python train.py --d_model=128 --d_expert=64 --moe_layers=[0, 1, 2, 3, 4, 5, 6, 7] --routed_scale=1.0 --balance_loss=0.0137 --beta1=0.9 --batch_tokens=65536
Below are experts of layer 5 (counted from 0) of a mixture-of-experts language model. Rows are named router (the router's row for the expert), gate (a neuron's input weights, with its number), up (a neuron's input weights, with its number) and show model dimensions 0-127. Each number is 128 + 32 x the weight over its row's rms, rounded and kept within 0 to 255. Numbers have three digits each.
Before each expert's rows: a language model's description of what the expert responds to. This comes from a sample of Wikipedia text that the model never trained on.

# expert 27
Unit words, closing brackets and last digits ending a measurement or table value, such as m), km, %, million, yards.
router:136193149140158159122169157122157112164186112158155179102146117107182148111130088086121113136107120084149147186097137131127145154087191133136146067162119162126143145123101081098078085082160182103154100173207121108109165144098127105080155153147151152119105094210158170097112084142126176101153143171166125080140085176171123169178117125128151137092079141094131091095117107150105144163175
gate1:138093133075114141190184123158093162128141155126064092153122111109186139108084079142115189101146113107092169197116137188058145104141098127122142118139130100151156122135157168124151157096152132100129193127114158096136185129085160118148135175136166130115066103157142093148184174144177102050132139125146185102092153149127114144118107067125108097131051146075127141084094138085164130139128
up1:133114137099133143166143136158098174124155173117065089172160129136159165106095095122130185125180130117089120175125116201093158090163126135123177088124101092193168162147151167155143154108144126108097169147138187160121168133115139067183156152126158121136094087150122069120185188171172128035166111135138156118097091154122125114154127087136102152127069133072139136111093114081179134112160
gate2:124113152115104120140170137096136119145105122151074122121084120156137108181128101158099070087016130131137183163143163079127131138133131092158156106100121071111181129108118107097111211151140080108123146155161202111135127118148080143097111117141097128115114097145127132140052090149093081161102167166109166069134139151125165114122137157165243122076142133149143123120124130100111147185087
up2:084144134098150159154133093106096057148055095167110070181106093132138086090173156073101107108108143137159113132134109204134124130128157120161088110104097125159111118069114140135163104155081079162147139105134157170124086138192090160172125195186139134105137152134135115134102134145072168123127070110152153102166147119101095104138159146089164119154061097133089150102105117085092211103140
gate3:166092106170080110169169106106097175066094148108101135142125123127117099123128140082117097044146102104087143128176177123174068112177134114107133102130147098153113091175157089130161087210151086137124110087130113128054105104117111141159105102147116135151111108113143072111120163099159103155183128129090173178058143164113141102098089162102113088154104092191075140164112154150141104079147
up3:184106123141124151155168133114098148093097141113141096165110158126085120113170103159129128057119141147109154108153176116124099136188161128128103069115149111180119122134168107169186103176132116074145164091115158192076077142127131172194140055145122122146084160107097141074103132109174051128128100149121175114097180160180154087091147131144159124100122091191072138125126100189132138126092
gate4:143176115151081159157086199092102146125130199130138213119155147090118110088139160097128159136171137105211122164115098133158085127124181081093123117106135169110148133063078143101122097105145184118186128182154158074080163086106124143084118145112136181130097153121099177138178082087103100093139137185132158120136120127130062139106112123168138152134168169139110099147095141136153118099171
up4:121133136125134090126153053152154157109123117112162052114163098130179112198118115084195106174141114148030126066124133129135149107104088130167117105152094088103136144124171130140136178152125067165088122101122137134148069150159134145175138062143112080130147063146131068161058127105119114216160124139084106123122149133124162141142104131156138111143123122151156121150127130200121170166093
gate5:110167101163114113158092095087193146119140148110124156135165106129155144107128077139134120140134123120163066140152131156131108098079077101130105067129126190109210106131104159077128090156191180095156123162101121114044106141147129123116057114127105079116123076085118126109136086141099145145096091132071099076116140163056116087170061149109076158124148097087154147143129168077103129126124
up5:171079165128092038097063106093089094164118076121095090087065182148159095122112112089128152099110105128036166169113146050140132138182154105105142111139130106119085134167176128107139157113117086096094074084106083111181147133123115132112110171173126106138115118138121154152128164105100118098137152047170170109132084094141125114116179141112181153128116137173095128139105118147106145101149
gate6:149132098095093154107156092121100166119082132147235168132149164167125095124132114072127110161125104120111161112138123112116143167133145137153117091134139175094125129134128117182164073087110125162116073148090095111123093189132196114194117235093175123120161131198080128120131118142140114173097141078110140062140183104125121130132109152140170124127153162120059153116147178115156147180107
up6:117121125146129085167082123116160157097105135136087164113136107106113120158124149137143123141153073122124110212134052100125105188157089157088083122111133215113126071087142147102202124139121124122167094063155115139131167184163093083117179079043110146122157089139116136186119110121155150098106112068142106109114154091131204154136137112149168140124138147147081114128119120177143174181140
gate7:127140161133083139156190071118137148168122147122173100091118135121129140146106169145120122085181108176075168144096096093123147074173122174145149148208159166135172115071063121089092157092143126069147066174093144171102120112106092117087133125177063101123179064186177133115162125150124138142142142079124106102119149134132174132132146151115129117193137155128121135079061168127147139134104
up7:131131131114121126182212095109147128158156148136168093114102130146127138147117112117115124100160131167130147170092167104132135075167057141188145121181174136170206113100081136098081150103117145096161127155090128137107085114088084118091143125166021109089150115186179154144177126147083145143158149065130116140117123182148156144122157141158136108140144188123113118086064177123157126120180
gate8:102083096130158169157183167124127149155131131173110108165089179082099066062144127179121129177173108100142105156074107057107125094134128133097125080109119113082094147138084082098086155117063190089120165076152134125097131131156104141111114137147131152084164142144170125048142121139171110145111081092130179085114145119110167130096134124085124110044137103132048134149121140152141152120118
up8:122215128103085136108089079155138122121175157083179139106146108180158224137156151155082175105104168161163155112198134127128132139098142088118136098090136119188156105125180132132109077102165063142129089146163114146142140160101131156131125133107111091145064068082109133183120096100155148160080145118148131118202138173094134139135144129139126128135141118146181126048133098107155163111172
gate9:125146078121134116103170113118121099134166085144149130112066109084152093182117096150168151108149123118115044108127135119147126089137076109105131144107178095139151115128179135125109166092194155116086088083144194191148111143092137138106145092178091186093080156183079187144123141125126133151103106130095123132104107102074068181130099146192127082125109160119064091141117148082137132129196
up9:132129160115101062184147114160213161098065117081164116155151122170173119098083082099137127099116141141097166132171132123083166137153152145119133147154137117114139126144091127168173078174094115153138147149145045126028122091137108115087142137079140129174152177127128100125173189143082122174122105065206098118120115101146159093133105122096130112137114144151189132095138106087136126087132
gate10:113092098109142172101128198175124172161171090143167086108154109111139135107137115062144087086117133126145133161132183077176100101159163097146071148125136164112129180112087146153134079113162142102060146111159154135085092187101116106141118110110099139123152152130154132176172123147150171113062142107084099113102109156213148104079143125131188069208168104116122126112143101133101123068131
up10:146156146124185055156132120095177094076099150120119201133095142136095127167132134187125175172114151140149116105104141198107147196119086140093137078147083069141161119119141092116172186172104116158164075140068118137172137090161152130112129169130112115114081134139086136149102186091149081112222108155136157161136131098107105125151133124143072152068114165118144126128116134098179126161109
gate11:149090054097085140096102199173148084151117104117120138106134176127101133074052115114111104150142118098138126094163120133087133157098119093124100085141156086169172086122110057140102185083126163153119151201119127079118150121092102138146113129087094119089087105142123135108133205115104109131156123096127047161113116202101104079136138113152202114158178141148120114148070153143127153146136
up11:091171167135167143130158069077114185125149113115144096156136075152160129177231156118154141142139141129137119127114177137169159113195157169113156161124084191098074144106161202121122078143142118101156086051112094172130092106159150104106132114161107161141136154099145130136153097146120115137124123158134197108100112053169142154159123159118061140110106120095124164096157072093121109136131
gate12:143119129173189094172088169095164114120053124139084116071156138116133207096129104161154131086169129127138146100086052106171163081157124117172153057087135146167118107195168087111106168116107093135174141150138112095162123105071146077176103086199172095116145155123128159150162126131123123113133133083140160104157107118176131111115095102150149083153132132122097117166127156130089170157163
up12:140131151194197109173101160095167109157087100157097147067156109132145216091122102140158107099176136133173149073100057086144168083172118116149156083093121114169124109184139107126126176135090106147188134146122140094149144124088142092148108088206172071133144175153139186133159123137122095137133140126151138065148131107134116115117069083148127066148125116150115138134126137122108175149177
gate13:155183108090153115121135101098103134120119133128143128101144173092197118140123139144126128136107143083110173094125143139119129088076157130174101079154182089042132106163091109103146107152101101144044097172174130140170174104179157165112107137127148168157140129141146112141132122144146202129107107185134112086065095146140174118123123142102134154132097113089126040140115048128197161097185
up13:153060109122099128143130145160184134122105135118135137140125096139099116102118129104114152132125082130160119140128117147143136159151112109094153156112114114185120156115159154161074140143204117134161087086070120111109090115074131091177164135102126111087123139167105086070148103103124073162168154052160120115210208071093108135128095161152113105139139131162114199115187213115123151150055
gate14:092156080143080114172141120093138120181158126068117143156144100112110143098078144125155123098110141170100115098095123145100168106162138184078104146124123115091136093137130065211180079132181132121186106122225166136116089144108153107131147129121103132130127134224125132121200117123113141153133135116121167132163074129130138125109152151069108155071131088134169170163162088098091196140146
up14:160071157123185166087108162151115128076095141167151091113120165167132117153150090143085122153148134095167162159151126104139106138107123097193194082114117145151134161124134216069082158137053147152058133112081070127113160127149123124159146113125125142152109103052122121136060149136131135080132108124143116138117198123128110124149107088184147111177119137139094064087136140153153063082108
gate15:116086125136151152154121083077175147142133135137100102080176171078141103072160104126151048115096215111117146149107166107121090145187131139109125154115147110154103125097119126165102100102146120113126065101129088155122108138102160118072170116114203133110094064095086150148134109068097147082155125107184064074089148123123083071130127138109105097112073136145150126158074129133130155168076
up15:117097124105165140152140108064176118128129100139154118052185152038101113074131024108096137136055166143138127149130135161139130080160144144159110119102099129134142122092125130153102073135191124092078061127167140144103156141102180133076101099118144106102137123108078128135129130064134169088114160156166078092102115072165147121142137150132139108202096106114100134160136159159139172118121
gate16:152107092071067121138130146118043147110073075136129104179135171104110103109105153166178115134097133137127130125099142139161137091166115109171083213085158150140119067131083164109119163216128136082117146047048114139166143097148101157178103097094126124124157146115092163166095158129140129100137101100123120087128163082122172104068126126128094119140150138168089146187151151124138142121110
up16:123183125157142128105147108114180107153160083106164108083075079145157102122136123093122083128142149142137145172151122152058110129126132137058188050164090100127176126135123098180165119088140147192161124131169139091074156173121187083066163156147130160123100105174119104081167080159149118172101119190168136109132126150158087134177153128150162165095075159105148120092123128174117098138140
gate17:140143161099103063129103117128110154084142179167125097124166119179104119113089124093174081093125115079189070160089048107123104133116155167103165121151168096112153133084152066079050115122136132128110181175147136103119118147116128164072121151065117106096134107094159158175134159165137149141210161136158142099164092140161181143151125149149131180109151105153114084149165155080148132095151
up17:171120154121128118093115111143137137123076128139084116124170164153115114115071129135158093107091080125182096101065087112101143181168149176119132097105139136138158161114122086105100098146163157111141135135129106133119127101124112125076114094123126130100132050119186144139077057156139189138231096171098187137145062139184155150145108138079161226132143074130113102122173134121112095116159

# expert 50
Word pieces with c, p, sc or similar consonants in technical and foreign words, like Neuro-sc-ience, bioge-oc-hemical, Lux-emb-ourg, Orche-st-ral.
router:111161116185149120109132120129146096173142144061111147091127065160155180132101089124097149203094127153123108187120158137120168157090129152108143109184064155140158091108144097130133157087137179125120062109187146069078161164077130108092157121155105198171135111176156192095110081167110135099146165151153108111091094173160109128125129098117142151105139106097119082126149107148109167119200
gate18:113131138147114157037175118125140077136118047065105116110108149128145122153155092130140144134116141107099110164064126123106159165096126146124119106151141082163096165123055148111142127117106110135110146093148147143069112130178128124135059120225093088177142150112174140093119133095110112098154164154217174109140158140170147105137124135119137049135156149147154137206118140127050142141129
up18:139089072067110165211141145129113132145081155180138089151098132146163116103103090119158125170138205099096157108147137115142066099165141075122131105105125154141122100159190119099106088108152080097139148155122084144180160091126154107095169104137129147112183134113093100189134104176099110117095086110041063166139130111163124130114103134205101166082113134150110146083128098166158118142104
gate19:060125110129103097101172161142164135126126059099140189099130183151138162156136161098154112132143132096150113125165112130124114096105111077091144113109094135134063037181132121165173167106079111148148088146150090105107156132105117129152213164162081170047119117134154140113168113135053098162142115039109124121127154120120110079152142111132088165183150135146133101162164136145092118135165
up19:077136183096137124118165145095165144120168114133155187101109163118115220135154108166094122138169173100150089148114166139173109113074107115034101089173142113135113097201122122126187119147084158137146079079122120102132173126189149151150189147106118132159150135143133106121099093164098210127152138114148177150137135165147171151127128102122086134135115132169164113137133106113111069097206
gate20:090159132151131082180128123108138142034162104122093106099139103192146124194108110136130141132154074142096135149142090169106107117152178049090149112149109103118115121092119153151094155128074163125064141171085109186096144179073131137114128093170168161156170125161139066146129140140145134180128088124149097113081124156189137089123114111167105051105143102162112091172082154156122150161111
up20:087135174147117144119172155168136169128076120106076111138089114178081086142132189080073109156137129116126164146113177144145112110162162126054150147085161103182092157136100084169130112129107161138123119135093168061094161159104159125182226119171096120175105139142143096088178107121113092167173129076112108083109162132122128132108106148137062116098149102129060149104114083124134095139109
gate21:179121100159141116068116094101147135125120186142135203095169109135100179163158149093109134173154103074107073084098144179099184189089109122109145052136148135106181143106149089164189113121130143119106031128161150123157111099117146073064127111104134108123136098110109101169148177133127149161106098138141163154139158082084117179121098102132102125104147071142178131120138169136104172093120
up21:074171095082132119147087109152115079069144172090186132134118143137126177146107138083064122170170118122124173132132088135083116105092106130134158078053116078151120171160088157209138122165152114149112154121118110100126132132197140189084103136193136166108087163120097133166130121096135153080117098135166094124115143079129145132153097173121088133083142114063152147150138147135093172070172
gate22:118130154105161140162138124189098139138150122039122127061116114101173135183146126131110175187098126133109069127136149105063156135135119155077085146077132102105063065149061140147145150122140163184123154107104139117172123136206147133094147087164158142197090121099112154125131116130102140094184156165139059160131138127135072122122136142167162136155129108137080120167195101122148115121180
up22:139064134089072115092117110170157128083087120121123190150117161142097126089065124081129137116161120151129183093111167139159123108129148096134138187150109089116126145092143127078129139157152148155148129166087041160143163195106072155172104173120082124092100076107132141158168147131121144119031150094156158128130139146155202155140110119183109129112072146079091099155083136105110128131093
gate23:146143078122139145145105144127139133072123161135151095144105105093130130157139119118152082110089063156144124128151128120174154153140119208070132047135177144136148114144163157108116120108120104181154057149170140101168118173105176183175115066157154182186075107142151187165083108177097076115188137114178158140138130076101155115137161130080143147113163131178091120175114151129115086118114
up23:155140142124113107095153153073075176167129020132077166119116127129116184145105166083135136172143127137082113125157103140153081134108101088169111166092116124073156161105082124132123155149095135097123170077100182153126093068170132099152124117086078102067130181144098134164099152089088185116055108124108113090118108164144141117107102152166136080153094113086127155105150154115117195099122
gate24:141155178192122120149125162162158137143116180082092099185141128150145121118115106082100150140145072136137127154113124136104136128162089137189172153105133139150119143160173121091078138121163115144103091144163153095101150111102127132138047177129148122135096159113138128134109142113061102095141103031147085111103136126149113160066072162174161150204133156117152195147181162115092045123171
up24:155057150120085068158125121107092162021105117116135110103125118165137132144063110135137093144065136135109136176142130149119151131106151168190133108087124111158129166114085079151191135118126117117110142127149144153098197224109173153137128124124129110089167116142092106155101169152169122138133184143161047114179181130112098137162097103144077122161085089117173119143125152113166097159146
gate25:090139101130140133154196069155112119146160199204170135102141119127110062154112145125150117237125143097103157159144117090151193133102129095147064079130131060149094109114145115072144152162170155121168058111152107132048137120113148182117148152125155079153128148108167151105124089173133113132121098091151138128097124113157103110158105169167094112124143171106083101101111132167141110094108
up25:139143047127084128159087175149094165122167070087134154166125128109174124111125157165067175117144144095147150137126100131125067168161105194136159043174152118092121125136141081102138119141128111118094182132113100112131129155196097140166104147105135137131128125130112130168115168126126129117097119149132165136084106123033092158139129070042129133091095080174137091103143088096143188169149
gate26:137179105118121074125100141165161110148089120123160109014119131104084114123166158088111129133071097129103077143126175114142125146171138104067132113128112188090175107127183150063088108142138147077087092115168038142101160128152146091154184091171117126089078103143111102085088059097109189125160145105147091140082084150099134146106120114106125151136153099113130139153162102130109109121117
up26:117115107118138151152080145056145186157142175094091112153141111208187119159126104110162092201219129143115143116074132078153170059106116094158121144159142133141054168145137158165099137070136160137113122088096159169130113110164113109113111185158179132120144156108200123144146130123177084116116110134147211133138186096157149155126135108095164111112159135121131119146097128125149102127161
gate27:104127157207173144147065188088141108100141110074123121105153082127088172092182159120144192108097156064096132124140107102144154116118143089130077126130122131124118081089127146079129125176111069115152121091179187173093144142096130151158077066080208145116120148144078147124157157145128110126148166116121152168096123101125072106155120115140154103107059157130110084138152101151108062138150
up27:136142173120165156149139098137152126101133110116142099134133124124097135140120129168091130141106185168175086200190099150128149177218119111113172106039121143073105132228125119069103112095133139134126138128123169208133150118150110190136087091089108203113115116120114163118118091106123123142092135039124149108141138106129120141138110127097138121148187135127107179096092057123117118135097
gate28:197097150079154161115111095183142125135166111100083100122075083042086083153129122163067187143108124124093112101123124107145138136113137121101232049181056112111134126115158151157169130089155117138102180106099147145098125137123116124144096105114107131105117106178125147082171121143150143111107214090157132121102157082122150100079175144126092147166144111121099135134131157174109090105109
up28:128093119129124062181079096117110122157092094100140148128132174099105085169133132103133154188146172135160157122150194146128167128160110158155120102139116124063087152086118193174174057152107118159139102135150073103115084129096140092179125115103172137184126225109150167175139089124124139129141222127158128171152114109109131087118106145164139109144171192141120148138172148131122178129127
gate29:139144102112149143155112143119117142131131107139088147143137185105162166109165164216146104122117159168114127045157134173157111116177210095179064130069135101124088166148141159115126102187151089087088154118095141168132089099105068149146144138118189088116106143102107105127139134041114115102103103119151150146095192084136141070092165105120110123180132105150112158134128192114138089129093
up29:130108126064153155157112129155103185072095115191108104122130157151113135095142114141126099081116141142124143044158127146191105121174127103156137131060200087160145075143086135137093126158127103117100127152095146155145053117124154154175142144088190120073118157088092104161165088102161103118111138107115162181081139140131105111108139138079109100120072146159152174143122198044151113139103
gate30:120160172136125108071110149136110101143115133101077162180183056168107048152118079146096181114123101168136090128089150042184155122137139131179101064122150108129102130086184149136129146072148163111150128141091126163136147140164120126114163169149148101153177095098129104131108099122207131132120111193114114158083098152068126147174151112134117158112129114149115053125083094101157098098150
up30:120136109124135078129143103117114128118135115110156054139083152088109130107073122105095078150131161123142164057074143131100133171158086111171103192191097172154113114165158131124189142107150145143128092161114118116089098143159067140111175088116158096188136052141105128137140036151104173102145133124092147133063119162074120139117125177193126137166162113122155130078071155118132095094132
gate31:167169136103110137131143163146137123123125114115121152139093125125111136124127112138123120195129109104091098117134108167090095186176129128116121143062074179142116109141178098155126094129133138188073153151103111153115153119171102126145140200148183138201150149126117193151198119180153135107139110162144137065157085118180090149148195163099197107082080123099135033121155169100152108134094
up31:164152118140097163153147137142126113116139133095104201133134103109115093169127093146083092228108114112108118058169077174133119155141145091102144087079120182135129110165171136172152107107119109105115106153059139178086195099091096135134127204080174129135182103122110095134183135152119162144146129164180092094127113112188157193154125164121164123083103109109114085134147158110169099129130
gate32:113135096147102056142194112171129186149094083097085134121145108124132085100064142099123124152225109089092090114177096104144095172124152142178058130165096132106193109094089135151133152134123179135124138087144150143108138137139119153207115122101152097122091132119122132198095075120095114152100155127153196172131133189137142177125138106138084138159157141091116109126168172143139174159111
up32:139151086070086112133133153107047121138128149088145127134079107148147128137106153166099038067137075122149150146167103175120159077153088160112117181167117166093123077179139121104134081178131133113175148152093124116116108102092147122099161141134122125124153158106167186145150130086233158152148161115105111138108063156187139100119109109146114141171098104104157130165163159174110090112082
gate33:089160127195168168164156122127148181091101092107126214113116086100182130143135155119100104177148088134152155112142163134131081172078175127099117153094167200143162088125145155171099109098147138151135079088157146090092105103144182137065075153072092130075133099122157082089144118116145141131123150101123153154071118138166096142133139120081185086160131129133150173110145143108161171062125
up33:190184129154083145150110118141162138108152169157104155069117104138135147100111124119161169148130124166092090171092117091164143148153131183109080076155134149095121110111135115093126096137155115098100112114144143119124090164116156207140122128131155119145104157164176123108173062149103128090157151147125059142131194134175118194103153148186138162150137047091130127137109134038061144064106
gate34:143161157133113111158116153113136070131151153171127097130105102089160126031113164152151120138155114178135143160117120119120178137146103073125134113111077178191126149127159089098121132112081148146154092069107120111127157075168144052142166077132109071097126115138166185113160085159102107148121135161074138111116135098104111083100130135206114105180144114161098164133154140153156207117211
up34:129137094059115127095117130113095171119079109101142096160119122135103125152152103136138148122068115155159137174103125116159157098104149126141006131091074130103180063129124125102173152083095108135084152159107101128131144100130190079120087178091120077149086115139145097118158153051096147136122129115134080081117127149159108144129075169089104132096167124223080091108082145118110126120155

# expert 59
Nationality and occupation words in bio openings and title disambiguators, such as American, politician, professional, (footballer), = headings.
router:110156118148143147118162140127139088185119141101187183107116084133176152136112106126097147162126148118171150177099144176113136130081186152140130108169074176120174155114143094125084112102169134125175082143160131121123151177067100119116163108118090152167160100230164137074087114114136159075141179121152080095180075151140097169142111128130181147158124135116152109107152127157108127213184
gate0:090117099104123131165076163106145180109139116097145113121096036098159136123165115146123176126156081130096115149115181172134103166189169150095139098176154147108110161084096197080103144176140109164122116143094132150100165191084161139116123131131129114144128146081173133104088061098056133166110138152161147104097146101103171120093157090160124122150033125173100098140139156118125087122079
up0:092149143143148122138093091095142182159146142145121130188143115120132093171071115129126231137142137140169150156115086128187114143183097195118117105184100190064168114171117130121107116214121144110107149095152121112110146183142130087168152162139158133074080125091132093145095080161101153185124166098105127108103098118104141107134163108135178128129073098137132081128137137121074135056152
gate1:117155047121148092127200132126085138214134125089134119083128135112089167075147116120139113141092099086191124126163158136136136110128157182135129111174124100112145146144141149169100153171149125145083166106155190124059106116127168100164158156110173083100148155186167153112146092137143141108171144120105093128111124187072135089169150150182114090167144128136113153164175138080064106073171
up1:116116137074150182129091123138172102041125072146086088163115068128139062165156154153169149143156126145111146135140115117137122144124168044150124100080085197130122117115100114064132169131126103135121079110107146094160103124141107160099126120096103117190122118100123124118114153118097093174114100140154136097126157050164186146076110092131110135114057099113132076140096118180192174148086
gate2:151105203154099109168085140099208132170139124150112155105088125103091085098062120092106194099142063116149183107178138115048131097177177105138149097162109166132151101154135120176175164118122123173104094122150128139154126114103141098133120124121107083160110173219108119171104138110131124062123126201119128147140144149148150163109121158152136160122133088134172085136163155178125101098166
up2:179102222190115182154178129037144137179131166144084174120115098094130166054084139128121094108180122110124158110160167133098119135105114132128097115159094161099155156111131137156095133150113100086151092122160170110119153114043090152107123083092100114143094153152146112101106154110146161104102127155159098152131162150142150172156141208107138192121141089134148119127149125174070125089101
gate3:133100071168153104183084155142084143108058110139139084117155182179161090147104108133171152107117067108147137135119078131124125144183109146074092088155134208086142091103129174191106086123143147104113133145121076131134133147084103152070114095142147078115118146139109129083175108176164108105134137123138154065206126126161129135129065124206132095119151133125114126048140127148123129140090
up3:128110088140131123180142148154115083132081106098141076164126150121134097129138130087146141150113000103142150109130065143138110143173106105142143118136117179054189116123140152140134067164141133114153155143094087131160139075066064139116121105182130043126133151143139139098176109105106145117166129076121154125185101117158127150122093143204097096121131115137101138068181126131124070134086
gate4:134124118090192161109108040070187117093088141175105164070065138106113139143161137139180120147163104136182135086084128104139114109155196102089172146135077153157123108127135124154147090096184110120194155119109110094135110157110091077151081077147095194142106151146103103130160094162129173157130158102150148144150142118079106109187142149122139151175191133108131170115132123102101109184132
up4:132127164093104092193139156196094158160066118101167118156165090124194099049121120099111177148128212064096143134162085150129158131109141096104122138117156091073130108144169117138187172113070154090083111138181155157129140124111136164181118184128106100101161133120114173121092209146136123123131084130117150137146183145120099155114120137113102099167103110119095132170087127167118131162081
gate5:113197119124096080106122139094092125107100138184101129161083138161151162115135162123082144072182098111200134174135193111097097127098120112114121129154130140116120116161087104100173116073152118092137100133185160119106095137067122134106138155151133134130142140124140130087151105076169142107064161126091138135078074138166160046094142129168112104160172161053207113145181138116113119160180
up5:112142148134154150137088110122114126075171156175125077108128150146157148091072123105095125120149135105162146171126152102125097161093161098138158147131152115142155130151098034123168123108169129148083100152216134131155080163103089128147076152189102145125090100144147082192136143098144153139073127156114059147092101125112145080112088089199106148064158103139141096139209169121131085174141
gate6:067150114156118177122131152083103102157109137116162096145086149092110080143161135145147094140206105136133141162151156128126148145093154122090222133140153129075131128099167062108104119128116151165069105098113100096145131110159136145151132117112154053113148154102183056131191089090113110049120123068131115096165122150134083166151136147074084153135107150112133153108165129160140197189117
up6:119120078173136157088100165089064129134074118107149102104119093125168113120108174115099165128165133143073085255185123138096187122127152163113113135115138113172125194157130111117086125124147141103119116124123116101160093114101112180122085163121103100108152109153164134135114080116124096097132170131077185125121117161192130141114137122076113151152130152151162038167130098183146105117124
gate7:124155127126147143107110127161145119149139107081104072140157130107148152151146130124176125152201094116198149106120133153134118119110163093160097144097116154100129075105161125155111133176168115073134126129060123140114094110092144121081157078069075071129147134090169142077066112133129110114136057187182179118147152099177171132096116175092140080163140093158171062146091074155186126141151
up7:118177157095201167122108087195133090132108065104103131151167095124131141167135095114113156107194153131159085154140141115125169145122121091162094153143141120110164096089100137170131091142177114134132079105136093174149120163137171098121147168160182144164115153089134113128127126091208130107090094169178222166138138142142154108138135170156148092157133116154210110131148117093077087116060
gate8:121128109102129146140121120103137133128131143117112111166119114188141118159147109046137191117090096162112120156106188153100134102113086146124116130100126152194133035166130058091033181097148086088153138105084110141142140111083128148137094082147164148100141197099098110138104174099134103152137178180114099141160093124168140093133179150188127168172122153173076163105104129137167134161139
up8:141182168130119141111127057155119168109110094130150085096150128184179114151191144180092131063113058115171102098186098074150095073152112139122074143080101136141115136095106095164086065123133180091127130110121132119180082166108092188152190092148113099143128170177092165140127110147122104140093115198102142089130093168094110143131110095138089134119140142140116148146113125150104184111086
gate9:165077146210112143110130105162171139178099145097119121132104090136152037146176157095168075124130126121127115140102130114141115133087140189135134162143080108103146129131094153098154103095135101130119117115091105095148121205139136148076160163134155147088190131132196100195219155143171233123122108171154112107114121145138167101097120161140115122128093142144131128146157160137062159130101
up9:122128172042098127144111143110082101066170098143123132166125163133129222080131110154141187162161113113124144112195098180131142154181095100156099136088186178148091140106129103135086150165162159091130162121150115178111154077099126100112099147150122132194044120101098157101085066131077077102141142115096134145124162129138115135181131121160140130128178112091133084111106136155159099104124
gate10:153113132126086105152159139120103153072118109159088064177135145095113094124140164180185119068152146114114114106128133088163099101165137102084122097058158138156069099081141162105155186160118102091109142110120125141098080102174116154147067117108130099052138167104097108158178171143143079150132095118109172166094157135109212116148132131129087075120131075153126161158124200123160135100102
up10:153106125148089138156131096118088168131130096170043096164123162138073124118129145140160110067100144143142106094145168080136156130114092114138131114110180117138142128135097159093163152226124134065132189102090132172134124105167112122159113158106113151125150142074173174189092156109142095118127144088122140095081112116158155120067146145103059110108168111158051143129134126084158117058061
gate11:120137090121092165125048110109102089128162100139175099161184115060094176156074167146178150104144154162149202138110166096130096120075089164183104147082138173087155164142123098128100136106122170131131089102115128140113169090072117102165100163123118119100130163174104088102136169149163167109126079143205132122151168085100111130094161090152139132116178152156176126185112117161134162157142
up11:190100116062142125138141084097066138175132120129171123220141092067127184129115157155156150092143145173146136137076124157088117160118135137204113103059107171097121129148104149194093073131098179131145121171120097134118200117125111101154064168145161123078165109149093138113176108186138104112118053123161102130118139103113140114131138137103148147082139142110113136141134109148123204135102
gate12:082086127206187128091129113125164129126140126153089148138073137114115074162168141147130157110117166157166153123148142061142109131125142104100127130137123046136136195121091133095102096115144104106115134114142150111124087175118082051191135133088196115159198143149101103140032141178172086149140169106159129111126139067141125142070141154128134144176094191125128131117133114156169142165120
up12:115105118187204100111096130111170097109148133127139178114090167107115084148148148135142157122154115077156061130134105058097157124111145116166138142083127167148125091084080080172149087160129136106124207104174184148097165115143149123185107085070130139183148101187131102131143126120111169153201132153124157122155126118127125151140081110200193106121173104179095165152116113133166138166133
gate13:168211105198160120124099137096110159154109120128126118079134138135108114197135119145158067151063098090125098158110101126126115087141153142160141211132116171086132159083106113135054151186126116117105077126139125136073159128152105148174169122170080134175133173127113132131131160181065105089127118152096134135067133109156136134108089116156068054188123115105121164131122145131127171163088
up13:143184120125130132197143152175112103140129145190107117084116102124118123220114121078106124182134179147091120147156072110091154087146173154161139189130127171112116119138131124127084181164146134182103097132151126121065167079072121123150183107101123141177129174124154142153154146107131136103095121139084124109053077125163111178148155069111049076078140165081123126134120107141106129109143
gate14:103186148120113167130113195119057079124117098159080128183142149110107180176199144110138151154127102107079150116145131131166149070121197097175161177078146122129138098157022139181071127166125141099174143082148082144155106102085103157141162127126189154127107125127125137181117162144177127109156158126121149118146103136111151178113096162113073116108129127140083101152098155126093139118093
up14:160105124172157084147155130121123120114121094146112070110139236106096084086102143107123125127161132114103092094130099130113149110123155112122089149084149107091085082182132165090121078115087095143094081113141110114142144150109100149123127079147148133155054138156123078138088115131135052163116147114165142112110227147146202106108059126100116157079139166099106212125132138082147109145149
gate15:100187162129140086080119113144147125132143070111150119178100127130180125121117131187132149171146093088156129106146138166147162119125166156095117127127117161165195133073089193110124131099120161056124178097123158150115103110162108162179133139142105119159073128105060069171112093157156155116156131163153214100148093094147091129161135088122060150090131171183129095131123179143137147175183
up15:152119160102127190144067199109092149101109166162138150152172127144124119117134109052142139115094141161142154169111119127099156121113085206145147121095134101173086109139092099147108096146101093148120077130178092113143158138120098131083196096099148135096196123166182144094148148165096086095123111118121046143145137127150160179099145163179145091192104102149148131096114162071107136079076
gate16:112171174129169128069049122123132139079161171085094184155091114048122143151143129185116150181110129143098130158137148172147091120103105107153140146171126178104210154162169109168127138113142105166187139167145138092136137161165105154076136118130131142104185127132098121124108110101186076153105099113136106137194143162153155167137127148176126123114158065132144159151084163122155213134122
up16:148132099111133145106133149095128133108075094159113091156165133056125090129085117127077102082148139088103154135111148102099102127125147059125174120105111158172097121126156140068154169039185157144134180093157128215185153144145168157139131123172121112129071106159142121073083090156086168092067096137126124132125078097093115126121175142107161131105096140143106151152149130062137093072091